Weights of a small mixture-of-experts language model, trained from scratch on English Wikipedia.
Training: a variant of Adam for the experts, 319M tokens.
Below are experts of layer 9 (counted from 0) of a mixture-of-experts language model. Rows are named router (the router's row for the expert), down (a neuron's output weights, with its number) and show model dimensions 0-191. Each number is 500 + 50 x the weight over its row's rms, rounded and kept within 0 to 999. Numbers have three digits each.
Before each expert's rows: a language model's description of what the expert responds to. This comes from a sample of Wikipedia text that the model never trained on.

# expert 4
Description: Prepositions such as on, from, by, in, between, and first pipes or == opening tables and sections after headings.
router:455483536483519402475510507548488585538482528465484546537638527393455490572544447420443549539467515495535512562463430407590476449418478519460539433562521470486546502551514491482465458504418431474501475456466454494553567492292488521489482522484433497418494442521524446566458476388517509508538459459512551525439445526486438461453459529512472539436485519512508510448522525568465567473449480557545535459537426521511454451488554421472541384499505544515470519511561508499430437612498451488489550474607470464455536495390447530493553496505409462536628507476408495418538515553468534431
down0:559495471523474481515517517536517518496480534611509553520493479431487469459386497524502477486461478530403511525494450492476506518406553502535484537482504534520538485481553533552538502521475552537484566463416542519529534521485539476577506567500509454511482538506516428582514460499489515442548460497493539509541614553483473480568474502590506445538528499464465511504609485492509453523509513530861433477478458525445497482498525464585512456511447531599460538520547507425556519409493545445578549506477503461444395426538399457467459485554533490452518498463544468440542440558513454540
down1:463458516578492523612417445449510501555520495478527576442511524555463434491539424446479454510567483499436483533423456438479457543492561503447468457576443479474492496473472456510549482522527505552510547523550465534514491588497546472476536474529474565498477563520490494481540482482433538475457583478550466573473509457451518479447545542445528536421483487462541493497520507408582497538508414512876476485468552511543430496552540435487479508541495518467498581517463503529590507520470502523532508461504393486392509540498548442459515516537449453552498526533508541492442477524556503464
down2:472444457498539502516427552478483537498532545479483468516681559529478461524499571568520398554492486454542475524454539522606491444410448442577546436580542505467441509448556465571495543463456509562468538440461459522533435512415480464488507537457496513503531476481456446582479551502552514492502502558509526502455491480485470444547533509586552512507539461563490503537552501374552608426442626454617462530443425448505606543517497540516430491615635511528526503525459525512556465497446517444477445520574419453460460486541497545519443438524516441530561522501468441556470531624586484481
down3:497477552514427518500604490456472458494413522381527484555506493543384473539526544536453533524471465489572548428491494529524482468450511528432484482570429563510487439532477503420471478448466492438482472531458502439422557450429551501549448512448448501433522488499467509419559511496602529527589453470424529525485485472504507523465467426564430535448474504515428480478517533461501561462575513393230539490505499441474481576529520456507466448368500480479544460443492520542571486583597593426523558453463467475498561547508513491463468444529540468439469505496462456441507538536551562442
down4:490535586444534533453473466522551513501407494451472473503542461495584460473540515415441558511423504515475474470467359565413560531496464538520438458582479468501486513510555479457472630475527551447608515519445447553385477424571507576434367556486474495420547537509530512539526470559552418447434549483536516448527476444433501595477615488528532500484426448530530476428491480457407516524539511575429471486542493456513560536474473434456509470518521457490452518514495433532484551535434489503480432592503436484543527368387555491509444481472493489487413478464429486513424494575454524582
down5:572472530498503456538506490548535567456562512468521499549490548479568448505452504507496526454534551485470456553462460490510498565474503451484504553562492465519489470498567459536499507536555468496501502522527510549504508535603477498538536469538481467568472477503526578516471429495541521474466598559555449507435484554480483515494489589494536483554502495516451499530492525490533505459442477545972480494474425536557552496561528463447515519559531517542486527507431494492479528529523504478543527496459462521483536537545461512486524498470504502475538497474500462514513405531555460496
down6:464570503479448468499560409568509497503425487545511455564492422476481424530523508499514507485483572521518484529464538573501552533507485485493433476543454504508448487593473545559422534558551529466458451539554501492453486559509592505493432481466448524430486438530531466461528542460586601483509539501417512558407498550539494466492466512500482480597419472446541543526519581492473548479523505548787511528566464551391560535452535508542375537435518529554440491516545428533532605543539468471513604464536525495523456580471442448527449429512505459476484514553474538442424502541557477479
down7:566544453486436528539577492550553549523548532621499480536532529536431512532649527554488506503495544424633429378454477476410480470574493547523442557511423534522479416382509525470559412526528494557639534483435488582587581541481583484492406438471490544467577499419447577434512509446449543465492504478444432467438547548492433520506459527503546605510553545489465507556515516516459481558431513471423465524560423474426486463489482531564458472513526491405504521513449552547498480484493574418560526553496422529531510477470545454475487455429462470468511543500441505500486501521566439508

# expert 0
Description: Table cell separators, list dashes, commas and "and" in running lists, plus mid-word pieces in names and prose, like "s", "ated", "at".
router:516501537440499534454450509554439601564474472497495512478399419498533505496520557472561551434554471553575422526481451456526474454490438575493465498417420478408537593433446386516588490498491383463474495571555525530469544438580485511582532442442575513517519584559474507498468627461506517536500482506508481402422484597510502620404452521476363393472546548535591431453484526438521559443532529471489595576495450532489448432487530509499462483489533488508510484455601533464537474521491444483509476446450496476417493475608549474506521519509478467454540477528532510459440468543462535557
down0:437469442515407561427512538511516442493519405563434503570538464606461488453440466466446495598491516574524552519588585442421467436414413432493402471554544414538507578520521425473449462534456505496475490459551519472460621515497557541531469522563460512542490489443476497519493521523474503447541459562452484508497360501470535446563448410526483518454485476468512531540546542431518561447553543595487521595462446435539483547473419433419488491541452458384447446500514512508496498475570457535454527523481530470531478568469439492427553505422496556473525514523472585419513655454464489512
down1:444551421440457540540480575395485426422510511517475518435434436456456537476502441539426560553549537526550522517444563521471410425524481464448488486546458443556495534520507524584497438542468500469535561475534583510494499509459544431450506541490517434439352577479469467517413472449492534513522456446502448574554597462572574505451426497478499498531550470569466491408482458517503437584525418581732445449447514513559528464506485521456527514509452494481503542565510534461487557522549551480476492513499521500553489570403503507457432519472522472504487441567407462590519553463472569566
down2:575477587504488546466476445495481523512521501629482490559504500543450475550542524525358459504447498520525540430556533450502477489457434554458444489504454514563507506446469546514435443431567466526502459468565500574558484488645508505562507494498448553563520513570467473543509500534573587509497514544584544403602449587404427515462489458500456503495498424573473523460507521432460509506512580516220505514497503509518539410534449534409420477491510542490553543520548512479528487560471528600486526524489523510423510498492495476497576497561505457409568506439478505486519501425473498504
down3:502461420540436491494519489547435635487471482487439499428580471452521542443480447462474595536584552511528475643554582481412495518493479482515511516473513441430478478528548498579456554586405438476498531482537475573523480528538466591479509537594475462502509426487555514498523538619493468502473482527410518513533589541474551507527413450544504534490509533528537600494567520499433525499554574479324457542522505555379524551445460526472539520511531496552547527463509480530503511425447476579493482668504571476516531507428487460501510554403535448503493466618444505503493512483495457431
down4:461383490477424532502475507481426597447612408551468495588555504469543428520446527476470510596540478546391425514421475418458432559470459537560587596459422478516484512490539523546456525578583485532552576536501443497433510553507442561518585524470405510487524478460535519502520535520562425497453497485493504374525460457529396481562526523488492479371486552464484479544538466449453480419549515543499466510466566428420444564572520523523543432447506576457488487485415481541477557529553507546448475498446512466593490557513507530445375490455508539551443566498487403468495497499558526471
down5:427507443362447469449435514522461509505573415504457542456489489449486512465491492497498518446462578470501419635625487506444406456410489503526537504474511474429430517489455492496496494447603463379585511555561552548550446484451457526530414510516535568477555404539515462482542512424496501448490479467458461487529531490522473585534538554505464544523498396487517475504547477517440550503459506485399486504523375518548531580539451503584486555462604443501510546461488435400465468572544517536556446435509526424520483524376485568511526539530524490475528477561427482470518584510419397566
down6:545492485490496493455487555511527414377535454480500539511481560490456525475409449491532484571408468535537483492487493527504502565531512505532470442494459544421465511526579418530543502501487572516467506491537549541483515440410505572473483532470636486571534527465485388531397494561434572492471590449502468488407502614618546598584546476545534503499521498468608531517538487508448564521538540494451551514522476486582574525488477454399379489487518556618488450432516453433508508490487529516493501465613503515581474464530462436572525505541545547486467484429440585464396415483475449400
down7:485558523534466505525503427463518448462475439472615559488533511555502460416568466435465519483465468458474507388702470497512438534433534375454446442540534503488441503500466594532579496475388476492473450523469491502593500569504514453553443485544443567532553508494494531502548535520477623552521609418452520511405550583498460536479445477545445560516487396440503493564480402458518517494463551525580468517506492466502525464442470491500385505475467497490500483476410510409488529488380489496517506592506511492428522537464444456453516462562523570528511521493473484495476523441650528498

# expert 11
Description: Bullet points in infobox area lists like • Total, and accented letters in Central European names such as š, ř.
router:557578512436492494471454591518532545544474517457409554516468465498486456441556595478577531500443482536593504559468508554518436500487464485465477467479539466553570456505510571467512472485456498450483452446585430532513532499579491435467504423620531541500476550488467617370432479584441452502429503471386449479513551479576561508451485468490496447478508427483488547452470488447484467410561594354525541539441404504523453504526517477496482499444611587517464451490524408504489433482476514422461481441431567425437537524592408481548541558531458452489529535571537492484477503518508413436
down0:497526583541541476568416502511510463428507545551487491443500556509452489528500467433547485416478518490544513475530495459532432514544493502510483508485521490549655480581509480491551511427515529502531518443531552503519474557555583536508493587506439473598447519577576487470535476366517487508537605541534464597601497482547526399508551480538460476598486490452501425463546445450481570537537557470644543543467540501443498494534595539610477480447447554584516560434550479513473487606430510525501546523392496504551527356500518501585521491470475413454479443527445464567498539569464490419
down1:493464472528431483612539422550495599569526468521499476515501455477545491467476500465439497472519587475562462511512397446434435573524468482514486514511482515461549611467586478549497548541578538466546483488551496485582533480490566546426497491497496480502502462466482455535561503458450450457475491559530492531482506540462547454497529532453601538533468499520484455474605510553518574472541475567848522495566527480538468519487495561516479496503588397428467501519563450512484512459484512551552461519532506529497501482576538435465620472506507550533481525469528521532477486513568410482
down2:478530572597484364490531502423539514533406504578457477547510513537477428509501558578485532502541445520518533541434510487497435553550500588531482424547446506471511505554505448583536550497547462542497439422489433471594542461467436546491615575475464482443488523429459491479434472458456442512421415464453480527555522478480591516462504473502473511560485524473456465484411461492409488603592520536701524497443476559460440470454563475490493461526456522463405513448484562482524465468515497485630458469505500494523514438540633526548522499365510540515442466469463470543545489537562478531
down3:491555470459585497504464468506562459525516516523557498519514516449538471539511429511468496550495526579459518427551577495493469534480485548439565565515561494492606485482432448453460407459537449518560539535562489493520510508478546526530448615576540457544536486591431475492420499520499633467494461491625468436451517475480512423442566523543559486557506444568445567463480575480462518581488459539279543485527515446457475498498529484516603649497507459551491481510517609524472558456468535527626423492468522532501505491561383513534461529533513463469488402489509474446541487433540513524
down4:496491527449553483442520432576521460521501527452541487571410556344413449518530518499516527492553492483455486623522435566486527488461552526533517499522554438475447442510559425443546490523473470461477513554433506486554464431521513501497517491509444412423466526529473438597528430442518444524429514479610592460409477528492448399524512457564452537493423457544500529448535477486464477474532443502714512493404465439490586552444480572520491531487481481559460524513560481456442479410543490434464463549457521518395535476551449499472499559440489459480592549400491498493509458454504420450
down5:534470440561547484560527530472475576492529450555519523431452523515498501534478374520482523452433538545503436537558515439396409568478443565511499552456512497563462535529542487431515523443467414529566520404462441528454544455420524468489526549544386574570475467499485563532497559533512462429444581488482445535525529512473567524523556518472476575483557580444497499530550472510461462514473457465603453435529488569532489517578463415538444482525563565470536552497540460549530489459543489576482461460453351568498616405419437538464536532537460497576567454577514494502529642553528560559
down6:483526542502505520481573466531491448485518476502546487419461507518528415521480452552506418466484470540500548582521473555512511577570488462490487473484524498496514502438407559457513516531485426472471570593468536460490514494524401409497562505479489571447460447498445499445394494473534507456447497538474499562505528538493473493511487520476442440488480503520528563377507577464463450521449497554866552555470539521489537584548497456541492419516467466556540451500509543597514570478518483538479515537437420585443497540519477579492434486527507542462557524479527524490478511441506471492
down7:557417610428448587552533504521548539485561576545516483540466539491499524537420546553557411423499564555367518549514517556448472562552564501491486458565504529416594600488504516554504577577442449498430494497472516517508457498584521463449519535585526495508461546588505519447543552475482519496422417510551437531436421534530542472424484491447518504433564455466487482546514542512573572548446537554371460589500546448521437533491499480456496507473507537541524427558508530472513542550551522479542588415566484432580492529510414513536581552495479530388450439390474463508452552486522543542

# expert 8
Description: Periods in "p.m.", slashes, hyphens in ISBNs and stats, digits inside large numbers, word pieces like "ing", "reat", "art".
router:521443542520448475462470488543442536518469550442456521593532506453469491473502543544427462540480513462533508555472510540503518416576480563469425445514526519475532440461455531584506533538378569443457494490519511516563553455545520387522435540461471430455411437567436438561489514553528450532506525431483507420433507499611571483481454543505521436480524512459483527548441430536527584476388535465550583596415469590479416463567530518455433445480498488510495587486480391469450402483509517495445388507423521464576574558543478436535544592541524455452503421527543451547410531491426449494
down0:433504432550502592487574445518530470476525487562569500493565440458392505472494527476506511574466510484556475493527540514560428473512488463469458501533543445521425500577470567487447498532574504560585512563478538482516594526565585445433475528500472576473501468453516490514545504476374548542610534517512522519418461569521491502554532484508485547456502447547493506520534471515527485470549492573199523534547503497472549498530449511475468439490492472541511392532506495461543531471486569537370591581558539568469540550464500474531454435458527416512479519492513493527540504611453558482
down1:527478522450470586423527572570440500531528512442404561514499450516500491548549498500509476511451565476472542473493483576592553500563540473506468433521458472450486492565407534527532553539453539426482474523581453548396498518452479534507492556562511547495471505429522485471547477557501456493546472571472463583526427487490580464539461515522441550501534399410441414532407468445523593530481456427313483520506526510598499541485481528449451479450472573578544473502476491558536402425536430466506448458456512562485520429489626549454530487502497401416436467492478421483362542525483474544
down2:439508576460544509479527533474497445459425459449485516485453431603513557403513521630570521467537543587480577558463555426540568486430514541438530434550541468517487544568392482434487444413463438539408370518495511433473495453511458490480601549536535504516502485484565415450467436511489473465514470491523643535506457482447434440450477490431491527490478476515465492533437555599496484528562584471300513439498522506544511561525514498491480556431481507573536461473421510470461531534535426480464532430447453583491481470496549583511541450537482527509548563440500452512486530444454490541
down3:483484556532501491447521521537457468581554551498515497544529466525463507525519491443529538493467517446447472524443525512571517402516431451514552496523486443567509565461490632566516470495466550492474517542514442384525544325371519564539463452446460495526504480510532449502441455502551490417523544539494667545450481549478449589565585405544483441485444513534477490503438482479484458494508531483527497503547588497552518555538524448580463593554590330423498486443440554456542571488561475406487478476524512498576490446496513605473477483469472514473593464434531541414492524512537522471
down4:456550492470443423485547364488465500531544476545512500462461522518548542485546538475501536456448435499423493520470544487527498489483446523545494445474482514431615479545513410489560481468484556533628595378362491502518509492492512521366542590580540473477500460429500476528518444465415420479444445440449546524498517473497469527457476502454506491529476566496481542481525495404501542603555461430608523524583532421474456593424464484439511500570390561525523469397543502535577496506506460480495469529495418495570511586493532474594562374485472550452447562489531499471500486562568529480
down5:494468498419544463548530561544453471506495457427511522486445424547518495499421534511492501529527437416632521464480558435533480504507480447504572537483480465566494454476461540488491496527541505491375473493507416575537517501420527538495523494558508503471563453536517456424428570512503599535559528475525546526450491605392441503496548541526470453489551468592491486493482477505478507514418452497273533580493505631439508422532514521582416464492562448536450416416456452447495514459588454507546447486597532526601479404467576469492509461485530499480418541499498538532491584483531549499
down6:470555514514526443536487480406544511530445457410542505457550535498547513627576492425463648562375472517596440499477497505472475503534454518513466508558508609461510572442451473525513575515432464480534495484514494462497584433472544557484525472402567473519523477573524488532481512461551490496508579622528446584501478551521527528522540508461534482506441492414456417476520522474459468495533539436464541435376472437507550467533554476381497494539548463485480439447534521462493437419545433432442535447553518581553507522530447494534411515595379584440471517526510600532526571450479554491
down7:432523523480566431477490486533531462519448510536492418473560531431495444523572517482506453554494424541524561468493580453527492474558509418513529462516527587561434575527463510461428508486559519506455448512518439519497450409503523448447470473445517567501524402491419569594528449463492649507422475445587500493569536586428535530550579490535401551600452557573538475452424446475414454526477471508556551460551589500475495464507452477507505548539539493451524424379579577539438554505508463508492530485443553569431464598405539530516411498469451510475556532492607585502470488529446531522

# expert 7
Description: Colons after infobox field names like Type: and Citizenship:, plus first pieces of names and words such as Th, J, includ.
router:515458499488512478489476531507457505480485501459446549429503492481572435475497546445569572555411570448470540447446551460599503512489608559460456468585478464511525548585463583578498397490521425473475466525541482556458385486564397567574577511516585492518460455556471556494478408463460476462502551506455578533541469518476591598493503496460564425479516434466426527504537539525464508467590428480454489463504499486457561518523603534424404434546518433492600518544378483486510478556525526425530466508514586449507586592447387493534500481486473493491478534497400491551462415561540492497
down0:457551531487528567467429573472522471518519510446542524478557564479427570428490573499479539459509516487505418458536416493447430519429466429546490595507463549558542520463563491557477553515551496549517451516467599516660534486571461488504490537468525504432451542552399508548487390616499472545451544443493445512456517506645463461554573519535408410538530487516556471493530460492406420554483532560503516460478466519520578518394459532560490516522510576546507590489403566411528554541413481527542520483436502603502416492486538499462448520412533527468465454434451551458445498497484449478
down1:469544527591525502462560546507514464473416447509416483476495456563472493501482516457464444388447570552486562444467504498540485465474483487564553466494484545563510468511543485499466480525479522455479578511530448409601571578495382421454412518520528542512472559394402529478582451540404553508389496510506556462592487544535571552437508438560540467582433476534530541540453482460502405432513544476464395478418523581525482515529414461538415429497486471457575506464494465460495417543619487527518547535491541577476593514455503484390488539574508536478516532459459489463396418488526519470
down2:488522498407507521419541493501460573537571391505369542385494489424511571539607520374491452472526489531582457454492517499517434514589478416502474444451488520541462594520463563461494519503477472530448423466421504440470510528452463494504586565456541537466543400454481517474473466422472380528483522535425480532524428483413483480550500516487456483559440482515523510485551388483534566501497393466450531491481519462513464515355518478521522518504499504496487537396567496575421522558518490490521420554468516409448431514480521415459503458483531617511495535443454494568409473489420452471
down3:530526455492566477484441504429483495519506503566530532384452565499429528476420483504601444543494466552566532469470519448527585520553585502488438521480477540489576459514397504528494498540513364407493507480565537586480563546479472458488523497450549541533461492530493440492453600505541483537514437504474438554513464573505520504427505526521559438496435508579566535469535467547521517451513416473622583534544524605435499414583531480601546476482555571434552549502529514400597499458406462472477504484447557422352435523560536491423475470517414442443464576503488513526476505432459500504
down4:523520418530439448498438512538417510528529459522541587490398510589505488494515464485522583500482536512487637530516394523446509439602487525629533484483438562509488491511437484495442535566505546444450511573490496583529402577536458460480484515525412500495477522446467476530391477513483493440431507579547529456510472559507491465427569510495468489483448514509509456487406633555479455496529550434412500495581561465531451547608465445517448460487467536491491474637577530592462427532501546626512536531491475545492561466450503473517512519488528478541505482512446454406407610522483564442
down5:469471597493560443468583512548491464533443435463533513437558561427527528507498416515470466484504479495479513510513550401519498541584507504451489527496500580452583444443473531563499582479526539511393559478462485540551523480541520594463467528421482446532425564433582559493526462504526512526448573492522470501527526449483434538424460516503531438507454504490481476477539501543478478514617451524317418462566507461535525511439482542506538439491400548470543444472565395544492520427538503496539414520366556482541600527563523480487480439481498377506484536577438535440480372448419507448
down6:539448473508552449498506592526531466573535503525583514487506490521496493518527462515569436495404435468430571500452508530549536508448484413511470496543538600400413564512519572511558544422440547512439494495579506474457516499479547472493502616494503465495441511575513468532420478490587506516545477484574520526469470483523468484490573494544477496454559459607572566494499542434526515474468599545753461501466510488545547557554431508403522515499440567492464408545517550460430436513464451415511439464509538557470547557481413410522482560498503411516482497478424465413480514540542493554
down7:403432469508520506547477481503545428488557478617465556552337387450531531448396504496491442539578471537432499534468448476473500487504525491450503574554539580545609465472491557439476560504542389464512355521566514496442559509549502529504510423491457574452476451481507514502492502493507441454464476488444500543533603488575464491456527466486508455465502522547352474489503489447474474464460497522352492544452510516411462486527531537491461475519472475540480597426447500453500472489485454463374443530530484342505461506475546506531490518489495555539551599556525570511482499474452496585

# expert 12
Description: Commas and spaces in table cells, linking verbs like is, was, began, located, and name fragments in election and fight tables.
router:499471554465468578443454539547474496420422490480522477474524475488496463473499487439508486539528429554534488457420503581521565445474469534512489438566578452449645445570563476538554441506399540461436480609508497584516537435457556581522442508581447464452528501506499617469453437467512460537514427468469568484484485494479553489520473557470427578458524470501512532497535585528555364523536427565522523389472467575456579456580530425402535474523499424526486499468475518432519606492445488462474486481473475457508443450593421499521542408573446529495551595596510511540442537478481525450
down0:550472479532584475488482469497456513550539492458463492509441538408504521498522505465480532460388512594572483447617478507496537555459449528479495562526483529491534480478599506532538473512552512554469463409413558393562495543537467466540597561484536489535468540546528460490440423454446510503419557469571545458609441490526545414555580506516498506542454541469506473477497434503494517423502527526830553463511507454484506465529534455437525537482504452502547512533523543588443459525499544536481484519477517541584538560492483494567507471474505513481459437466552422471579522515447519501
down1:549442514471463605470527587579493544485448506535491473519446527496488529432450530511536528525555502459476564498459480620499527406553561540485578491506511428478537416465534513454444583534478439517473481475525512549567475461659506574542575564481487572476535484436574472483458514475551514556580461474524520460438458478566500482587519493507488522516416458535546550561540526557519566569541517418341489551440405518518553538437510517521525451508549588505572449578509503564502571480435458466506587546543555573576541499458469529518598453495401414548506500515511421547526464617479521543
down2:475482506506555483472509501527517590519502498464488421563450339475581500539491517489547565498586473499495440540412512528492485570527418610507465440511480534463590486493502516516495535488540550568460446446569496500493514489498517543500426528472527521450497440511493508524459482440481536527454594448522447557424575418540468451509433533407570475441549471445593458435500477512591462509520478435697564530454472472470418500578530521507516508452491571455516475499432471478491481488461569526486517567512531505613485496467567613593493560507506554565532455523483473403435345583536488520
down3:625501461439512526474480574608519510503552421495565532548476507491500464484416502453538527515495474440538524467528539376575512514503456404592548462477535447532561443552457532494456504506480463491515569500487498593492539439528516469469466436498578461480451576524493513469550537496578439563566479514507487480613502430461554519506557535556477476442516569568505490598517509558505482610574475604357410406438489466490437470492506502546428478586506431504446423531561463467523519578509544490557503433552428521439557456441446491501393437440479438523485426499516547424544561597513520498
down4:446490550536396513557579526556518460522538531575491510500480481477491530544604543585448592525530565454355459493547441459481509471473458500539498524496417478506507483433538482587565512520564552469512504529649580409524511562427540550563518507495534592468445464447505528558449504460462462463535503540455483488462571496462508560514506480523529409515466482486533468528504490549511422450354565472763465522453450519514474489401532567489461479542459547527482464558542501440529475490506526477517427494577502499454434521475545507411546484573555440476479473465504529510518583524509502497
down5:528521407463597491440533488560543503527453531480555447498535521500452499598370511489511592504413470417546482602472469525442492623544423485502571512529463515461487607546485509451492515479499430495541510419513496530484526491393522502477468523543519460520414400481492406535413509547515573454528488391499588474518511480526489568523499551516539495449433500557441429566498508496505449595505505459664515614508460454566464529557515539523504518476530517455505478522515481433487474396368515392481514557485550489564509542538489513477420432479430501533523484568446459483420453563444541529
down6:494462420483538468463571574566491545456460599487569469524467513508502474510461396527486539439473536477552553494510507548485433491480493417478552467434424512517452510518427458467446488475471606498469513504481536456432536501448500574499556343475429490467547516476561453521533538456453477519446562502522511557448422422517525448566529551505535535438463492478521539542539491448536493476513533419634599443576475529505415605534506492493438525457480589409391435451422456481504500507360586495520545583489468564594547546458558537559516453469440543529497525512575494466558497467581600452
down7:470502393536495512448547462611539591426537569506497435546478451501413517490401522548589606536481395515489545484406589464537528584540482497583446547443542518454528540493608436388523487487458546603517449489549493518522405498518467461520587510454468487615498517559435542452528482480515537543485481465520591542540455578463505514498513408518463416523447467474575495467479527486507450563423469442597534505506508510510465492451499479523484543509422489494431489520452466529419498447548445484508518618446501503462430501541486550390545605509467477451602580434456499479505441519549490519

# expert 13
Description: Pipes and |--- in climate and sports tables, month headers like Dec, and inner word pieces such as unn, ct.
router:552431547477453463455383490528515562593464544497441528533451507484528463563573576459413475465538567523570553533457462536563447477497451546473468493575493478548584473512473510476442399485523586453471493512472509472506491468477482487570582528387471469479448451475491440457497541375555517484433459463496499481451579473554539388492454566465454444466488534463530447519508515463566590466593449560570443585487435495527438486544547457523415532368562531617421527477512484503487482532531471472386512488544500407511538532473538534534557602513492454532491558569577518527440481586465458416
down0:511467412518400493478508547463446521445613431577559526436484519488499483474503520513542474546450549493474422464552513514454533435467497428423526512520545528571495558465616498544605435471469470525468496497481501436583507566493543461518531499470446422458436503494467502569486588490523516518442545482524495467520504589454566485458524414486519522480503559446451473517528506499389415421464495553764469566542424468556471518557485464499494558524497483398438531569549527584556538456563525535503571567452379525501462425488515477498506509527483500529532496551572518429577558466497506473
down1:560470515467538577506639578469507496500523520570464481535501438509570503511492452502506476522518452462442485527462424577502498608488496444560503491475548517503421463529437513496543433454559566480551489507575564492488527554433510472510366476532533548544523488416587416439476503431461655476484515515502505506403560550460496502508425411522515451477452450487457532468546464482469490583504483496765458486542476449490529481558481432537508484491460478559513493492477614492528533476478467496519502493538474499495497570442450566513406549395470556471524472494597491476530494421567457571
down2:538450530515593457622438485459513421508434488546510479448510504488465464437639451591517449542620516557501478474468494419519472476484464489478487435486514518509362482529454511513484432589485571542497463461396535441505497470569574488571535502443597427449465570532448547587421463449452473543509500476554488484537406520456500499424416516406544516527449511492559541446437472402508527512541507493347513429468515420450551486547502530516475429480510425475437538459477492528462431422495432488502455551506554460367493476531559492448493485506571480464453463489415475489507467444528432467
down3:564524419478461482525561477481517504528502506462433488511440554489551517552483517455538524507517471487542505554467477520471563459517554492539532470475466502445510596485518449432570430515553504492500458505443464433577541431518544468480517494479437506510472509425555563431463588501376562466561524565493515477505516515511601511574496473531566525483488549452556510549523514557462541478569512482862517500450430502497444518451502512433503463529450490497475487379498503496570474509540510448591525460472462458529486550554561536509537506543544461461447384455499494450520578542519489546
down4:494518518527529485548517529526496441516488490495551397495431564487473487464439592546509488510529496522436544450468437568477549572461586503508485570551544590461502531537529496583417526466515543439518554481436497542508500439513559489532531496475570499518469518490472458519532503572504440510484475476482418574569394494462536509452438497544530493542484487506489508509470511541506486602499503509149441521455468474504537482487483422443494472448510531465554622468522489564541447447522492419498521519387486399589458536565487493504548474514548496441428451519489486494510493548510589507
down5:462506385528477578481536495429426563483431500486520528508434441485539470556453472455544519538488483485487450504479516569490493538510512442453509501485449454509464465520498565538543467526500483504554451564473485567467539439430508500486534464449485555478497522491542447474548553548487444536555438500456528506486544496463500521571477511469560453440459531413572513583517458552549524459480477441114513507475505519517512424535526472487420536476531473493419450496454542417443516547559518605502451573496484482550543521509431485431495498513495479571531532555521526551505498586437469534
down6:510502482580446433540440482490506511487508445465481551490508487497572471454517508499485523451479452502476535482505561545482453360497522526498425507510474400508613501469529442500527461475474545573418601517475542492507478519468585445444526433463485442474465568480499448540571480500492500487461456470471539524510542512501461548478498486462574455511517493467483466464480474507483492459484536521093454555472397572582523473500488556576522529473475444503442556557487429519498530451521532535451504528472517471540470443492495552501518499511516468524452527540600504470541518507523531527
down7:451418470503434524478533509496550498563530501620534456640459491562501484538606489511553555505525429496561519475403394567553483470553428527608496515541471504473515565413584441496501388507563504537469465515402511451520418478481475491453461472545461533366499550513469558498486502571515488495442562477508432392518503525409550505486525455456521496485626491548506471499591461434410597482533596527463414593458504516546485501504494417506532406487481492469497453495463435471619578511555488527508487617495490569522487519562473524497563475494476512476528507418492528515490565518506441446

# expert 14
Description: Lowercase "d" of "date" after Release, digits in years, percentages and unit numbers, and field values like Region, plus "owever", Cup, District.
router:498499557456422469460483559541410509568515535557491519555390446494552472624546433515526478371493404532568442578491473468548504447460441466435515447488464568473581520530432439442489502486437524475448486520492544454486493537482462544416477569475494582499462445467452544490529463472442597516515456558418488447491464596446539477527480561458449482470576474530521633395505496421517424496513507659557553521436449540481564442470476572577556539433502461579475500428595507511515550466501406497470476470509457512431433464505475451528525420571509477450502525533476510525550521556427471457
down0:536489511453503465496556469570528490567636539586458451555446567529485480410518506597531455574474473634597509531470461549486555592541423520485506567572537562522466591473596468517575584529532557492411527597500535515460509454508459566526513490519551494431419435512500490497449518482565458424453576473484514550400477482550443441496514478537381500426433381548446477480508526512425573430469608528537539434530539489432478542600454431490470540485558515510537529429501509430542521519433501472503568502490417422454491471475555468496440472534485569410520532479521475479484520484531471499
down1:474447533482499488407513343449436483562492499491551501535528601493443462583469569489589573507451448534613500530492584497559497463485436593503473533570471528571453492489458567460374558437591521501538499449471523540577471458491421557580408390568464483448483499476545542541515541487461558494551455521468484513445590562468488456548503529492568434498545480477548543432504558494476465593515579456654488519400546522554479511469565542514451526553449507523550503505483585457426467556470517419426486455507483431515512540477383507457486481468525487577452549494548502528475453464484500540
down2:482459546491441488500508547471470533496514460444465551573522518507516418516524518473524537511554469527457488454449449520423476560619503465431500439481540480502481575456440472534545482440514537484498499496464390515476449523587558488547571536463492538467499429539547473528425587491552474463467511517496507453567499466437571510529464555515587571505580515622511570462476463488522427557600472544235435515469542565434502446466503520471441497538547447437514596574506603508434457512576563467466541536531433423440445506447494478570558460558458530518574519485503530457465536504438430452
down3:532529545533522516529511460579474581467492488512498469491504555509470507490499527484501452507539491531532544531526407457508477548499464531508534516524584505438470484481514463516534474517461479487526513457441448543519470506532500530549476513526471506440478512507487441461521515471512559543448584451503533499566472484477491461491458500503528506555410523506595501490499519465519513516521539486015551486493487503499528481483527426541479455537562506559472511535476533494505550480461498476523497503459524487520447512561507506473469541410482585479559508418505446480479444510562501446
down4:549473410564411533524452541560476497450501537460469517503551569498578504470514572569516508451511510473466451490456538446534444486453472576490463496412471498536611487480555577569474602481481500396473477543542513425475518469497442568582531511492509487464536560486605541511524441472494555445543441513421562525470509368522499431500475520571543484482514482471438477521573545547562575501510587486618454543523402527449596577434496500483567518480413407417408472476487463485470562491437502436535550567458531447523462488542449479470444525535515432491424645528516519572455500410494587463
down5:496507453425489589442638408540465487495463528405510485479398503469405497472408465469489568468426513487504482528478517461479525530534470540472529514447484552529554419531495451518564472438527480505499459586512548550515570514517544556493463604565560515544516513401480490511426477419481605429527580492531436477501419526480499484462459514487588469495570533556435534582565473435453485472469410574656493493459394448515495519418488475573491574499510576468508396451422479498509522513420489482472456451560495540459529495506425501584404518463525481437564515456467524520522538482550531634
down6:489502519531540490383516472443496493549428524492500399470516470498466554585537450471509519529478504505516570522539487444409522495493516511533469478489457519548429517487531462470470519520438449418559468567520435454520488484482464549455578473604560443528593520544390503535528427499515569492511468574549494458587466404455403516471501490440452471438461427484570566391510439487519493461448505463204479512475603503503484423545485499516545413405483513551537503413539560535565483479474579509496469506479547468442492496465521456459461532481486473457511554499515506509518428489529593542
down7:496516476502408478487489501482537524525296495509494474416437517465477476574415524440578544518592576482500464579524375487459543494498425473454452508463472521560500472624537496450514494580476423403521493484538561522552610580434432562548489422478387538434495500499517517485509507536524568534556529464578461516425564487428506502525481518533456487466426521457513527552497489588495457484555448441542448430567445509547449545516545515539476465527477498485466534444530463489537501469579472395531493550601567492570377521562542526458478448502490577599501515529444556537528483525435459539